{"num_hidden_layers": 11, "hidden_size": 256, "n_experts": 16, "experts_per_token": 1, "d_expert": 672, "d_shared_expert": 0, "hidden_act": "squared_relu", "moe_layers": [0, 1, 2, 3, 4, 5, 6, 7, 8, 9, 10], "router_score": "softmax", "normalize_top_k": false, "routed_scale": 1.0, "balance_loss": 0.000605, "balance_bias": true, "init_std_router": 0.00721, "lr_router": 0.00137, "num_attention_heads": 2, "num_key_value_heads": 2, "head_dim": 128, "vocab_size": 8192, "norm": "rmsnorm", "norm_place": "pre", "norm_eps": 1e-06, "positions": "rope", "rope_theta": 2820.0, "rope_fraction": 1.0, "qk_norm": true, "attn_scale": 0.13, "tie_word_embeddings": false, "parallel_block": false, "extras": ["capped logits"], "init": "trunc", "init_std_qkv": 0.0339, "init_std_o": 0.0339, "init_std_up": 0.0339, "init_std_down": 0.0, "optimizer": "adamw", "learning_rate": 0.00165, "lr_mult_qkv": 0.5, "lr_mult_up": 1.31, "beta1": 0.9, "beta2": 0.95, "lr_head": 0.0108, "warmup_steps": 544, "schedule": "wsd", "decay_fraction": 0.684, "decay_shape": "linear", "final_lr_fraction": 0.05, "batch_tokens": 65536, "max_seq_len": 512, "doc_mask": true, "train_tokens": 603900000, "max_steps": 9215, "dataset": "wikipedia_en"}
Below are experts of layer 7 (counted from 0) of a mixture-of-experts language model. Rows are named router (the router's row for the expert), up (a neuron's input weights, with its number) and show model dimensions 128-255. Each number is 128 + 24 x the weight over its row's rms, rounded and kept within 0 to 255.
Before each expert's rows: a language model's description of what the expert responds to. This comes from a sample of Wikipedia text that the model never trained on.

# expert 0
It responds to: Nouns naming roles, categories or column headers, mostly in wiki tables, lists and election results, such as Position, Award, Player, Candidate.
router [141 116  97 169 131 109  97 122 101 123  85 135 121  98 136 146 141 125 109 151  97 147  68  87 138 144 114 159 142 132 105 157 156 105 126 171 117 106 115 134 144 111 151 130 108 117 132 130 106 163 125 159 152 158 156 139 149 110 134 133 125 105 118 168 140 144 123 129 144 137 140 129 112 154 125 122 153  80 102  97 102 116 135  97 123 107 120 100 128 131 147 137 188 156 137 161 133 139 161 122 148  97 163 162 141 154  82 130 103 149 133 100  94 101 144 143  99 114  95  98  99 116  96 129 149 107 133  93]
up0 [115 149 144 131  99  87 172 109 132 128 113 145 182 137  62  89 114 113 153 137 111 102 139  94 103 120 141  83 130 114 142 124 110 149 152 102 160 137 132 130  96 136 124 183  88 167 105 114 145 157 116 149  84 118 156 154 132 140  88 122  90 162 184 145 133 139 135 136 127 105 108 100 112 160 124 145 161 165 181 106 192 135 124 110 155 100 142 159 126  95 177 131 135 108  98  96 131 155 126 118 123  93 128 151 106  74 138 107  64 124 121 137 123 137 146 119 155 119 136 141 172 128 114 106 171 131 139 107]
up1 [122 162 137 152 111 136 116 162 101 117 116 147 135 118  93 111 155 132 113  98 165 134 101 165 102  97 139 146  46 135 145 107 108 127 101 133  87 191 115 134 111 142  91 133 101  81 107 117 115 111 116 127  86 146 109 122 128 135 122 127 149 145 112 110 146 130 104 105 129 137 133 148 113 159 150 129 165 103 107 133 124 105 113 158  92 105 153 144 127 146 124  98 112 134 119 109 135 144 152 148 135  98 127 142 115  71  97 151  99 165 149 102 162 130 163 113 128  99 120 114 150  76 107 136 131 146 157 157]
up2 [104 143 109 152 119 112 165 114 109 166  98 114 130 103 142 102 155 134 145 125 133 135 146 112 136  89 116 119 111 116 134 143 121 138 115 157 108 116 157 146 141 122  89 145 117 110 118 102 105 158 118 163 121 153  79 139 100 147  93 110 106  97 113 125 111 154 168 118 126 108 115 145 153 140 159 125 182 104 118 147 137 166 117  90 121 156 145 141 139 115 162 110 139  98 111 121 142 122 136 144 152 101 123 173 157 123 113 146  68 131 120 108 115 110 166 156 148  96 126 137 149 133 111 128 122  87 123 125]
up3 [147 154 120 101 153 117 153 141 149 123 150 100 160 140 112 109 154 100 126 147 156 148 105  99 140 118 118 128 100 164 172 127 170 121 118 149 117 137 115 145 123 155  85 115 147 149 129  92 121 141  97 121 139 146 139 112 155 115 135 116 118 144  80 124 142 102 148 187 142 130 153 126 141 106 139 124  97 127 100 151 142 109 133 175 127  86 163 150 123 165 137 161 130 106 138 140 134 145 166 143 132 102 143 122 119 115  97 105 147 133 142 120 154 127 131 145 110 135 177 149 166 116 142 177 110 145 155 160]
up4 [137 124 155 118 107 124 156 126 154 157 155 145 133 144 153 127 122 137 103 148 172 129 118 119 106 150 141  90 135 129 141 133 113 125 150 123 135 102 116  91 133  99 119 155 116 156 126 135 116  98 135 140 153 110 166  93  82 149 108 105 134 142 117 141 144 174 103 171  86 123 119 161 126 101 126 161 169 136 107 144 129  84 136 147 123 134 134 130 133 123 175 131  98 174  77 127 106 115 117 119 144 146  97 117 150 130 135 106 122 132  99 153 138 163 122 149 144 169 123 143 102  96  93 115 141 156 113 102]
up5 [ 85 134  99 113 155 130 151 115  94 134 104 156 121 127 142 132 137 112 144 119 133 118 105 129 150 147 134 131 125 149 122 155  87 113 152 141 103 131 122 127 136 157 129 133 129 101 129 112 142 128 116 149  95 131 155 144 137 152 106 125 141 112 123  87 111 194  90 143 141  88 158 169 154  91  97 134  98 113 100 115 156 153 125 123  81 121 161 164 165 110  98 168 171 113 142 136  99 169 131 162 159 139 165 125 137  59 136 142 103 119 119 112 123 142 124  76 120 107 136 106 143 141 120 142 130 141 131 136]
up6 [113 114 132 145 146 112 130 159 126 131  96 155 146 133 108 131  77 121  99 126 115  87 148 154 126 131 124 113 124 114 111 142 145 115 127 119 138 134 176 110 133 173 140 147 127 155 163  84 144 148  74 123 133 154 132 134 149 100 128 141 149 142 118  98 126 151 137 154 138  92 165 171 131 120 122 153 151 132 148  98 119 142 103  83 128 121 114 166 150 129 142 142 145 118  86 133 153 176 134  88 157 119 119 107 115 121  99 174 163  83 121 116 151  84 113 130  91  84 123  82 173 142 114 124  99 125 104  99]

# expert 11
It responds to: Second word pieces right after an initial capital letter, mostly in names and titles, such as ri in Grizzlies, cott in Scottish, ABBA.
router [ 95 130 150  98 132 141 149 128 147 108 171  84 114 104 106 118 100 152 147 104 133 122 113 143 128 104 114 121 133 147 116 124  78 105 139  89  87 112 146 112 110 133 108  89 150 149 123 143  86 124 133 111  90 175 167 130 163 149 120 132 135 159 153  72 153 141  97 142 144 133 106 157 122 133 143 126  94  89 135  99  59 116 156 151 112  95 153 108 132 128 124 130 130 131 139 114 117 162 141 160 109 133 104 174 132  97 130 113 130  84 119  96 143 116 117 125 151 134 114 121  94 151 152 180  84 108 105 159]
up3 [126 168 126 120 118 149 168 150 147 114 129 117 133  93 102 141 121 137 124  59 123 174 121 105 146 118 128 131 147  74 135 135 112 126 145 126  98 148 120 111 152 121 125 124 165  84 151  98 119 136 102 122 194 167 138 116  92 149 143 150 108 124 133 124 110  72 163 117 128 136  87 152  58 146 108 109 148 142 146 117 136 116 135 136 126 144 165 139 138 113 106 135 134 120 107 101 105 159 147 146 129  88 135 129 101 181 122  97 168 133 140 155 114  86 109 162 145 135 108 124 142 124  92 115 137 107 146 125]
up4 [145 160 125 140 150 114 169 147 135 125 128 102 144 126 108  93  93 135 124 164 135 105 112 120 134 123 126 155 121 123 112 134 140 146 108 102 169 164 142 119 133 116 101 146 125 117 109 132  94 148 109 108 166 150 152 118 125 114 155 130 129  92 103 122 132 121  98 160 112  66 133 142 112 147 149 179  96 132  85 146 156 141 140 105 101 125  92 140 104 121 158 149 125 138 127 148 109 160 126 126 156 127 153 118 154 108 116 142 141 111 149 144 172 148 136  82 174 118 122 132 121 145 141 142 109 115 157 126]
up5 [149 135 133  98 134 153 136 160 143 124 128 125 125 164 109 146 110 139 149 116  97 112 127 117 104 131 119 164 151 124 129 141 141 129 122 122  95 168 108  97 124 137 128 144 119 143 111 141 125 151  94 158  95 114 139 161 136 122  96  84 135 156 129 135  95 147 135 101 144 156 136 114  79 156 127 109 141 129 187  90 112 101 111 101 157 130 175 129 157 122 108 138 179 130 152 101 146 192 113 117 118  91 126 159 142 129 121 130  90 129 134 113 158  86 113 164 130 122 137 118 149 103  94 132 145 173 132 178]
up6 [182 102  99 136  83 149 130 131 174 136 139 117 132 106 114 112 116 148 142 100 118 106 144 107  79 127 109 117 141 120 161 133 173 138 154 123 103 115 151 113 108 147 122 153 152  90  92 113 123 108 154 141 119 138 117 184 110 119 161 161 144 158 136 152 103 159 168 137 159  89 104 166 141 114  72 107 121 174 134 141  99 147 153 129 152 131 145 131 134  78 150 138 176 121 119 139 164 133 138 144 121 153 138  83 154 114  66 122 130  87 112 151 109 105 159 185 146 121 145 129 135 131 147 127 113 140 120 119]
up7 [158 129 152 133 116 134 105 114 157 154 139 153 119 156 148 114 141 100  92 146 139 133 120 103  95 131 133 108  74 121 125 189 143 118  95 141 101 134 138  41 121 136 106 152 109 129  87 142  99 148 110 102 112 136  81 150 118 162 129 148 100 104 127 138  84 138 104 110 140 101 157 141 147 168 117  96  93 107  89 111 143 161 155  85 109 127 167 110 121 149 107 141 122 112 115 118 116 110 174 113 157 109  90 126 147  90 111  73 124 142 138 147 133 119 145 102 128 139 112 160 108 127  94 105  82 114 132 154]
up8 [171 145 106 105 129 106 139  76 119 124 141 115 114 136 181 138 116 125 150 121 113 132 111 109  99 132 122 151 108 147 127 160 148  95 121 156 148 149 125 126 121 146 118 147  77 123 134  89 155  94  95 132 131  91 129 139 140 131 137 147 131 164 115 123 175 153 153 118 137 125 110 166 105 131 113  95  98 135 117  65 122 175 115 167 153 158 104 134 118 127 175 152 159 119 104 112 146 133 143  93 169  90 119 136 204 132 125 139 131 106 131 123 117 166 183 154 132 156 173 118 165 137 121 152 124 120 126 134]
up9 [149 112 122 106  93  85 134 160 106 156 142 145 115  83 138  96 139 105 149  87  99 142  87 161 140 112 152 130 101 111  66 112 163 118 125 124 133 168 133 154 148 127 144 182 154 137 123 135 155  94  78 123 161 142 129 140 118 142 151 146 131  99 164 125 127 106  96  98 118 127 106 109  94 173 119 153 154 105 127 126 144 125 155 130 158 147 170 138 124 157 110  77  88 126 152 109 110 110 129 131 150 108  91 134 140 134  92  89 132 136 127 114 103 121 100 130 148 127  81 100 173 117  86 126 102  63 119 131]

# expert 6
It responds to: Plural suffixes and word-final pieces closing a noun, plus plural people words and they, such as s in laws, ers, people.
router [103 101  94 131 101 139 112  95 105 116 117 139 115 102 130 118 135  72 118 150  92 109 117 102 100  81 150 126 161 120 102 123 115 172 133 115 148 156 113 113 128 143 115 137 150  74 128 116 159 120 157 180 114 125 110 147 136 117 121  87 142  99 125 157 117 135 108 123 100 133 101 107 114 114 136  74 146 104 135 157 140  90 155 133 157 142 146 123 129 120 154 157 106 105 140  91 143 138 112 159 143 146 163 123 125 132 150 134 107 122 170 126 159  90 123 105 160 165  91 152 150 195 126 122 128 161 145 144]
up0 [127 126 127 118 120 140 152 137 152 116  74 137 113 135 123 112  86 141 145 109 124  98 127 114 137 163 107 126 114 125 110 121 132 136 150 107 128 139 127 113 122 149 120  95 121 131 102 118 124 124 102 100 104 124 141 136 123 119 143 106 139  98 127 134 124 133 169 106 140 125 121 128 149 107 134 148 146 137 115  89 134 144  97 168 104 119 128 151 132 140 151 148  96 167 132  75 130 146 129 142 135  80 117 155 112 148 137 154 140 179 114 104 145 123 142 108 130 113 122  84 125 145 108 186 115 122 157  76]
up1 [131  95  89 132 125 113  97 148 146 120 158 123 127 144 118 146 150  92 113 162 152  70 155 123 140 125 176 101 125 118 123 114 113 111  96 130 146 129 159 126 108 153 139 125 112  88 161 113  96 129 128 125 155 152 188 117 138 163 133 116 145 167 133 142  92 177 119 171 157 122  96 127 102 152 122 142 115 160 108 104  93 103 134 119 122 122 162 141 154 156 132 119 150 147 114 125  88 119 160  67 163 121 119  82 130 122 123 130 133 164 117 126  71 128 129 128 159 118 153  76 136 143  88 144  74 158 145  99]
up2 [127 132 135 142 147  71 100 114 117 129  89 166 124 126  92 113 154 114 109 143 128 110 115  89 179 145 103 146 109 160 145  71 132  93 141 135 127  94 162 158 163 164  93 161 122 120 140 124 116 159 118 126 124 152 171 171 134  97 174 110 115 119 127 142 122 112 120  85 109 133 131 147 161 134  74 108 105 134 154 131 155 166 120 134 133 135 133 141 136 117 102 140 203 132  62 146 153 140 160 113 167 150 124 191 176 112 124 147 158 139 101 102 105 122 155 129 130 121 157 116  90  91  75 137 156 134 147 117]
up3 [146 153 100 109 157 141 153 127 155 123 125  93 153 119 161 144  96 154 112 124 145 169 109 123 109 131 120 133 106 102 150 130  98 120 168 142 137 109 154  68  87 126 110 112 136 136 144 104 155 141 124 119 119  93 121 136 109  96  96 128 120 115 116 156  72 145 118 118 109 144 104 119 152 139 109 130 151 130 135 134 130 137 141 113 131 143 135 128 145 161 156 147 179 143 127 137 142 169  91 155 116  81 133 184 140 159 125 161 139 113 153  95  89 122 145 182 123 116 134 104 170 150 114 129 130 106 155 102]
up4 [133 126 124 121 112 164 181 132 105 171 131 173 168 163 122 112 139 154 132 128 118 173 140  82 134 157 150 144 145 156 179 135 102 108 166 119 119 124 124  83 134  90 109 157 141 122 120 159 128 151 109  85 145  90 126  91 170 145 108  68  89 157 108 140 115 134 106 150 140 113 104 129 121 114 105 127 155 134 133 114  82 108 135 118 123 142 128 109 118 132 174 165 113 144 140 112 123 133 123 140  88  82  71 149 145 129 127 139 109 132 125  71  97  95 152 104 167 127 176 105 118  91 124  96  99 149 142 144]
up5 [118 130 149 158 164  94 134 131 127 143 109 138 128 109 160 138 100 105  90 143 172 144 156 121 129 118 125 150 112 151 131 148 169 131 132 140 102 161 146 106 134 126 120 136 127 172 109 139 116 150 141  78 131 166  98  98 139 114 154 104 146  79 113 145 119 119 142 119 117 118 142 101 146  99  99 121 162 128 123 125 124 128  94  93 127 119 117 141  91 132 158 156 109 131 105 186 115 136  91  81  93  89 178 158 125  96 136 168 132 194 144 132 121 102 134 127 159 119 145 140 136 117 109 127 130 153 140 144]
up6 [133 118  97 131 118 123 138 143 149 140 133 135 127 130 120 114 140 108 127 121  97 134 132 169 127 133  93 103 136 137  87 134 166 122 120 120 136 130 131 162 120 157 129  94 140 120 140 124 133 106 152 132 127 117 105 116 143 120 127 117 111 120 103 170  92 109  74 123 144  86 132 179 142 121 118 165  96 123 128 101 118 112 137 121 148 115 173 109 122 103 125 143 138 168  99 120 152 156 146 157 114 107 108 156 137 143 129 137 145 131 171 122  75 110 134 161 148 143  88 124  99 139 119 156  93 102 124 119]